Experts of a small language model.
Size: 9 layers, width 448, vocabulary 32768, 96.3M parameters.
Training: a variant of SOAP for the experts, 530M tokens, 4040 steps.
Below are experts of layer 5 (counted from 0) of a mixture-of-experts language model. Rows are named router (the router's row for the expert), gate (a neuron's input weights, with its number), up (a neuron's input weights, with its number), down (a neuron's output weights, with its number) and show model dimensions 392-447. Each number is 128 + 32 x the weight over its row's rms, rounded and kept within 0 to 255.
After each expert's rows: a language model's description of what the expert responds to. This comes from a sample of Wikipedia text that the model never trained on.

# expert 4
router [232 121 133  96 100 127 128 106  53 156 159 122 148 157 130 107 128 180 134 121 137  40 126  94 204 150 118 134 152 111 151 150 112 174 107 135  94 146 143 137 101  92 107  60 118 139 166 108 127 168  77  75 137  88  79 141]
gate3 [132 100 149 157  75 119 106  55 151 135 146 139 206 131 110  82 121  90 124 153  97 106 140 118  56  72 112  85  39 109  95 130 172  21 140 138 114  85 173  87  87 131 170  99 162 121 143 137 116 123 135  85 114 141 160  83]
up3 [140  57 128  89 136 103 184  77  96 120  87  92 157 178 137 150 151 148 104 149 121 155  98 138 151  98 131  84 116 152 158 139 125 150  91 147 130 186 149 155 114 132 136 163 103 137 141  84 119  98 114 150 128 197 187 179]
down3 [115 136 140  67 109 206 149 116 142 115 140 175 151 119 119 147 103 150 150 112 138 130  84 135  96 113 167 139 158 173  96 155 118 141  99  96 158 114 162 160 134 150 128 107 104  71  73 132 187 160 117 154  79 123 148 134]
gate4 [123 131 170 157 154 156 145  98 142  97 141 143 139 146 109 149 120 164  90 136 122 108 115 104 138  86 146 192 136 111 193 102  93 159 148 155 146 153  96 114  90 124 147 145 118 212 161 157 143 107 167 220 177 164 144  82]
up4 [ 83 156 134 130 123 112 100 124 148 117 141 154 183 171 133 109 148 113 154 129 153 110 166 126 142 165 106 211 127 154 124  85 140 120 138 133 115 122 160 151 145 177 122 194 114 184 150 155 136 100 152 141 221 116 192  83]
down4 [135 178 112 111 154 136 180 149 123 154 115 154 133 116  89 127 154 135 133 130 144 107 177 164 167 128 132 111 171 232 143 211  62 151  91 146 141 129 156 151 143 106 194 122 176  72 156 150 120  51 137  92 143 117 155 212]
What it handles: Function words in narrative. Commas, to, modal verbs and pronouns inside clauses of plot and biography prose, such as decides not to, would, could, but.

# expert 5
router [147 110 112 141  90  99 139  76 140  60 138 191 135 139  87 149  33 111  92 100 129 131 117 136 132 140 150 148  91 105 104 109  65 116 121 181 137 158 147 119 176  92  83 170 157 159 138 120 140 121 133 166 154  95 128 156]
gate3 [140 133 156 190 220 138 130 133 133 178  83 144 129 126 112 151 132 104 143  63  73  84 156 185 147 130 116 127  95 113 158 162 149 160 108 131 138 129 148  89 108 147 147 127 153 155  94 139 119 139 162 164 178 118 147 142]
up3 [132 113  39 125 118 116  93  99  74  82 140 138 162 116 162 148 113 181 154 148 159  98 132 102 166 112  74 100 121 108 137 129 148 212 174 125  96 220  89 146 131 128 110  68 102 128 119  90 172 110 119 115 116 181 143 152]
down3 [162  80 161 129 127 118 108 113 151 117 127 110 135  83 138 128 109 152 131 205 147 139 115 165 205 119 171 172 163 153  88 117 134 107 209 175 101 142 153 193 187 110 237 119 141 132 164 115  72  61 104 126 151 102 145  92]
gate4 [107  84 121 107  99 128 144  84 156  80 140  98 100 100  89 154 100  86  82 119 135 179 126 108 185  88 120 163 107 124 140 137  29 203 144 103 167 144 179  90 143 127 107  90 116  95 217 136  97 102 186 125 111  98 181 127]
up4 [156 140 111 126 118 187 101 185 102 122 108 132 132  86 185 154 183 131 131 145  99 121  42 119 154 120 114 102 140  60 167 175 137  99 118 132 123 108 183  98 173 135 202 104 150  81 152 145 146  63 115 113 145 162 130 161]
down4 [106 103 161 126 179 115 119 128 105  84 122 120 155 142  87 101  89 187 142  95 172 142 154  94 209 154 126 191 159 123 121 115 174 112 161 144 100  85 101 127  60 160 124  86 185 133 100 159 102 120 141 156 131 175 155 169]
What it handles: Determiners, counts and ordinals. Articles, numerals and ordinals before nouns, often in sports career prose, such as a, one season, first, second, his.

# expert 6
router [120 133  97 150 146 143 135 134  85  89 125 163 133 180 144 195 140 146 155 143 130 167 148 125 144  81 132  94  99 114 161  97 150 133 131 156 170 114 100  81 130 148 120 126 148 118 210 126 102 107 144 151 179 165 109  85]
gate3 [124 154 161  72 124  93 150 169 146 147 162 108 148 104 146 149 111 163 140 114  73 162  75 102 119 169 152 187  87 115  97 190 164 204 151 121  73 120 103  92 133 117 106  71 202  84 119 112 134 160 127 124 120  72 138 162]
up3 [ 99 180 148  75 131 191 169 150 102 112 151 155 146  78 152 145  93 155  69 131  85 140 110 148 122 107 140 163  69 125 143 178 175 113 216 135  76 200  80  85  91 123  98 100 150 114 129 100  84 158 115 133  97 153 183 133]
down3 [136  64 160 152 102 116 152 196 134  72  76 166 101 133 122 145 167 145 110 129  80 158  49 161 117  63 132 118 105 106 170 148 156 134 152  79 136 153 157 112 131  93 128 109 120  48 110 159 145 175 110 195 162 133 144 153]
gate4 [147 165 204 137  75 120 165  84  74 108 127 153  96 136 149 127 135 142  76 146 159 195 124 109 120 113 111 176 108 138  89  92 106  97  55 153 176 145 122 154 185 131 190  93  91 152 122 135 146 156 185  90 129 101 158 125]
up4 [ 81 136 110 125 179 124  81 136 166 133 114 132 144 122 144  80 116 138 103  79 159 105 113 118 135 113 123 138  70 138 132 124  98 110 182  72 120 163 133 105 108 109  81 105 146 112  76 108 157  87 141 114 161 146  90 132]
down4 [160 112 203 154 159 157  68 129 139 137 129 114 123  95 143 128 128 162 146 120  97 148 152 162 117 101 174 109  63 141 151 135  56 195 159 164 153  94 113  97 107 178 142 172 118 134 114 178 133 137 134 123 147 107 133 146]
What it handles: Head nouns of phrases. Common nouns heading noun phrases for institutions, places and works, such as University, album, County, historic house, centre.

# expert 10
router [108 142 101 103 124 187 154  96  95 108 130 124 137 174 163  80 100  94 139 136 134 176 142 127 115 139 141 124 140 137 111  96 118 100 130 161 109 118  85 144 119 151 103 195 168  49 126 124 126 172 106 123  77  92  62 112]
gate3 [124 120 169 142 120 147  90  54 133 144 140 147 128  77 143 152 102 177  89 132 104 166 178 136  98 119 100 173 101 117 145  80  19 164 154 135 137 183 109  97 165 100  86 110 137 120 149 136 140 192 164 156 156  55 130  82]
up3 [153 131 150 108 146  92 169 230 147 148 191 111 119 165 196  96  64 124  91 117 151 120 142 126 138 111 107 142 100  97 114 117 147 174 189 117  71 113 153 109 112 114  68 138 129 203 131  89 169 167 126 107 121 112 189 135]
down3 [132 134 120  99 151 130 131 155 131  74 160 106 148 138  86 148 125 152  82 118 154 131 130 109 147 112 121 104 153 170 132 112 129 122  29  91 105  75 156 128 149  77 152 160 158 136 203 103 154 131  97 123 137  98 130 209]
gate4 [132  96 126 135 110 111 174  95 121 121 130 192 158  95 117 101 110 197 162 163  93 118 125 124 162 111 155 150 169 121 158  78  86  99 110 158 116 147 118 146 162 147 111  79 154 151 128 184 116 120  95 151  68  92 143 136]
up4 [136 126 110 116 126 115 106 104 184 150 122 125 104 102 119 216  99  96 167  92 122 117 151  88 117 208  97 106 210 149 109 111 115  94  75  97 104 135 123 167 167 157 135  98 172 123 128 164 140 104 124 146 145 150 136 110]
down4 [160 138 148 129  84 130  84 101 138 106 130 158 119 109 163 103 196 118 121  83  30 154 109 139 134 171 108  66 132 126 144 170 177  81 129 125 127 145 161 199  56  89 111  64 179 146 168  89 104 154 182 125 142 169 141  94]
What it handles: Dates and months. Month names and day digits in dates, plus the comma after the day, such as September, July 21, and Passing yards in stat tables.

# expert 7
router [180 163  94 154 100 114 131 137 107 127  97  76  85  92 109 144  75 120 140 196  99  94 118 123 114 171 127 159 108 112 126  77 104 118 105 153 163 149 124  98 149 132  95 139 141 147 124 108 130 176  91 153  92 141 140 200]
gate3 [174  99 103 141 133 123 127 125 131 128 120 107 135 129  95 147 204 134 119 127 153 119 141 143 131 102 105  81  88 140 203  80 156  93  66 142 125  97 121 114  92 111 101 133 179 134 172 110 120 116 159 134 143 139  58  99]
up3 [ 94 128 102 134 126 135  89  71  86  92  82 193 190 126 154  78  65 142 137 163 147 154 194 181 150 104 133  70 134 135 123 157 147  82 143  71 123 133 186 143 123 150 140 122  95  83 105 140 115 211 107  78 120 147 110 192]
down3 [115 110  97  79 173 117 124 104 112 135  87 121  58 149 153 193 148  86 127 114 119  97 134 142  92 164 149 179 105 121 107 108 112 115  65 137 126 147  70  83 119 110 144 109 131  71  48 137 151  94 114 148 123 184 106 131]
gate4 [144 179 140 138 164 193 113 120 117 107  47 109 170 156 136  92 128 133 154 104 141 125 138 114 143 145 111 125 171 128  87 153 152  72 115 106 148 161 106  66 119  85 116 172  89 123 131 151 156 128 183 156 144 114 100  96]
up4 [141 164 114 142 122 136  84 195 132 134 162 184  81 114 176 146 118 121 137 158 164  88 121 102  74 134 163 108 149 113 172 121 153 137 113 159  96  47 123 204 161 127 185  70 138 113 120 132 120 140 121 126 151 131 131 208]
down4 [ 97 180 120 167 140  90 130 148 161 109  84 111 121  96  90 138 184 208 108 122 139 219  76 122 149 116  91 131  89 154 153 153 154 134 131 107 155 154 121 127 111  74 136 144 171 139 152 127 137 154  89 134 142 141 104 168]
What it handles: Year digits and the. Inner digits of years and other numbers, such as 20-0-6 and 19-5-2, plus the word the.

# expert 3
router [153 108 134 181 115 157 125 128 144 123 144  67 134 168 140  98  82 161 125 151  59 116  69 126 113 153  66  23 122 130 134 161 144 117 134  72  65 140 142 116  69 164 143  92  66 143 172 166 103 148  91  82 178 104 108 122]
gate3 [145 129 123 154 173 146 137  90 134 142  61 141 197 119 168  76  88 134 133 134 129  94  95 167 172 161 108 131 168 130 162 120 105 128 126 149 143 200 113 100 138  82 126 148 174 157 110 147 153 124 152 151  74 123 149  79]
up3 [167 102 153  92  94 117  82 132 132  96 146 178 171  44 155 125 148 117  70 145 172 129 129 170 104 149  90  85 100 142 102  44 142 144  92 174  84  98 111 156 157 150 113 110 111 107 134  66 162  89 123 126 115 122 180  54]
down3 [107  83 129 143 130 119  86 103 157 202 145 106 166 132 123 185 127 147 171 110 137 109  69 181 109 111 144 110  58 146 161  50 139 121 169  95 143 119 142 104 147  93  92 143 130 171  93 148 119 110  74 211  86 128 133 146]
gate4 [170 137 172 146 141 148 139 141 124  90  23 113 141 119 141 167  78 121 119 112  86 146 147  66 147 136 164 127 162 140 108 162  96 223 109 105 148 121 113 143 150  97 137  26 126 123 152 132 135 109 156  98 144 140 115  75]
up4 [134 130  95 138  88  74 153 132 155 128 211 179 126 110 108 104 129 113  92 201 163  77 127 189 125 153  47 122 138 122  86 133 165 164 116 179 137 107 129 102 178 120  99 180 146 111 118  90 139 115 100 126 130 125  66 130]
down4 [125 205 111  79 166 159 161 163 200 158 181  90 107 166 123 148 115 145 167  50 148 149 160  67 111 125 102 109 114 121 180 131 134 114 157 136 130 116  97 141  62  85 118 138  82  96 116 155  95 180 149 147 183 170 101 175]
What it handles: Table cell number starts. Leading spaces and first digits of numbers in table cells and lists, especially after a pipe, such as | 2.23, −, +.

# expert 2
router [164 153 158 153 155 154  96 116 144  93 102 104 108 149 117  76 108 115  59 156 152 170 113 133 132  45 127 135 142 137 172 115 163  94  97 109 137 131 102 122 112 160  91 148  64  95 106 146  93 170 131 159  83 154 121 136]
gate3 [125 146  88 129 101 194 134 116 150  75 127 128 119  96 140  88 182 131 147 140 180 183 123 105 133  68 166 131 141  98 167 140 163  83 103 135 130 162 135 146 197 149 181 120  86  88  87 117 107 115 106  85 130 163 137 142]
up3 [ 76  67 183 109 127  65  92 123 119 160 118 137 133 171 149 165 108 186 124  96 189 138  76 109 134  91 123 130 122 140 113 123 184 173 156  98 150 140 171 120 141 132 143 114 159 120 114 189  71 175 114 180  90 140 162 128]
down3 [ 95 111 149 136 140 100 165 170 142 136  94 131 113 141 141 167  84 102 136 105 118 148 109 116  99  86 101 138 172  73 144 164 113 173 103  96 123 146 129 153 161 132 166  94 173 175  77 176 129 166 102 142 120  43  95  74]
gate4 [121 119 135 138 108  79  60  92 109 184 168 171 166 188 137 101 154  85  74 129 181 134 175 154 108 131 130 168 130 170  97 168 108  97 128 128 126 161 160 115  56 127 151 171 149 114 129 150 168 151 184 213 146 157 123  99]
up4 [111 158 132  88  65 138 140 120 123 104 137  98 157 118 170 138 110 133 166 137 132 184 130  90 131 152 153 141 155 106 121 121 131 178  97 156 125 158 122 106 125 141  88 178 122 139 163 139 137 101 121 112 148  85 137  75]
down4 [108 174 184 150 132 111 110 129  63 114  85 153 127  99 150  96 155 146 166 136 139 148 113 125  99 167 167 124  98 138 122 168  65  91  78 183 189 133  65 114  63 107 106 114 160 134 131 135 172 136  87 127 159 140 164 183]
What it handles: Codes and capital abbreviations. Capital letters and digits starting codes, designations and identifiers in infoboxes and tables, such as ChEBI, 2001 XB, IATA DP.

# expert 8
router [142 181  94  76 109 109 150  82 167 184 156 126 171 151  92 140 115  69 152 121 153  82 100 147 126 179 144 111 232 172 128  87 179 155 128 110 133 165 105 156  42 156 139 106 110 140 127 150 169 174 180 120 149 123 132 190]
gate3 [170 138 110 149 129 115 150 142 125 131 120 125 154  90  66 248 128 119 117 150 153 130 175 114 122 148 100 158 117 127 138 122 151  88 108 195 181 106 145 122  72 132 137 127 120 207 143 164 112 138 129 119 125 106 112  99]
up3 [123  73  91 162  83 166 136 125 134 125 123 114 104 199 149  40 154 127 102  90 110 149  65  87 168 102 149 131 201 115 130 143  89 150 152 116 112 142  41  68 202 123 188 161 153  99 143 150  94 166 124 114 150  93 110 192]
down3 [113 175 166  86 132 125  76 174 163 100 113  75 126  92 137 157  98 111 119 109 123  99  70  90  94 115 101 143 188  92 117 130 131 106 122 117 125 139  96 147  98 142 148 123 160 120 147 177 148 169 109 126 108 117 148 170]
gate4 [ 68  58 110 125 104 142 122 146 174 173 148 149 106 145 102 157 114 123 138  90 105 151  87 141  98  64 122 156  95 144 133 100 118  68  95 114 156 172 152  88 109 128 108  73 164  82 140  79  88 126 121 116  96  79  89 119]
up4 [134 117 123 102 180  88 112 121 160 117 139 181 102 172 209 113 115 103 123  96  96 141  96 119 151 157 111 153 168 102  82  95  81 114 145 110 186 127 172 140 174 150  86 120  92 191 119 151 216 162  99 123 123 150 157 165]
down4 [115 147 136 126 117 142 105  89 130 123 134  79 122 113 119  84  95 144 120 143 121 176  87 139  76 141 147 131  87 127 122 106 113  90 151 135 176 139 135  95 129  71 150 185  71 110 148 128 121 159 149 167 141 195  87  89]
What it handles: Table delimiters. Pipe separators, semicolons and closing parentheses between cells of sports and stats tables, such as Pts |, 0;, );.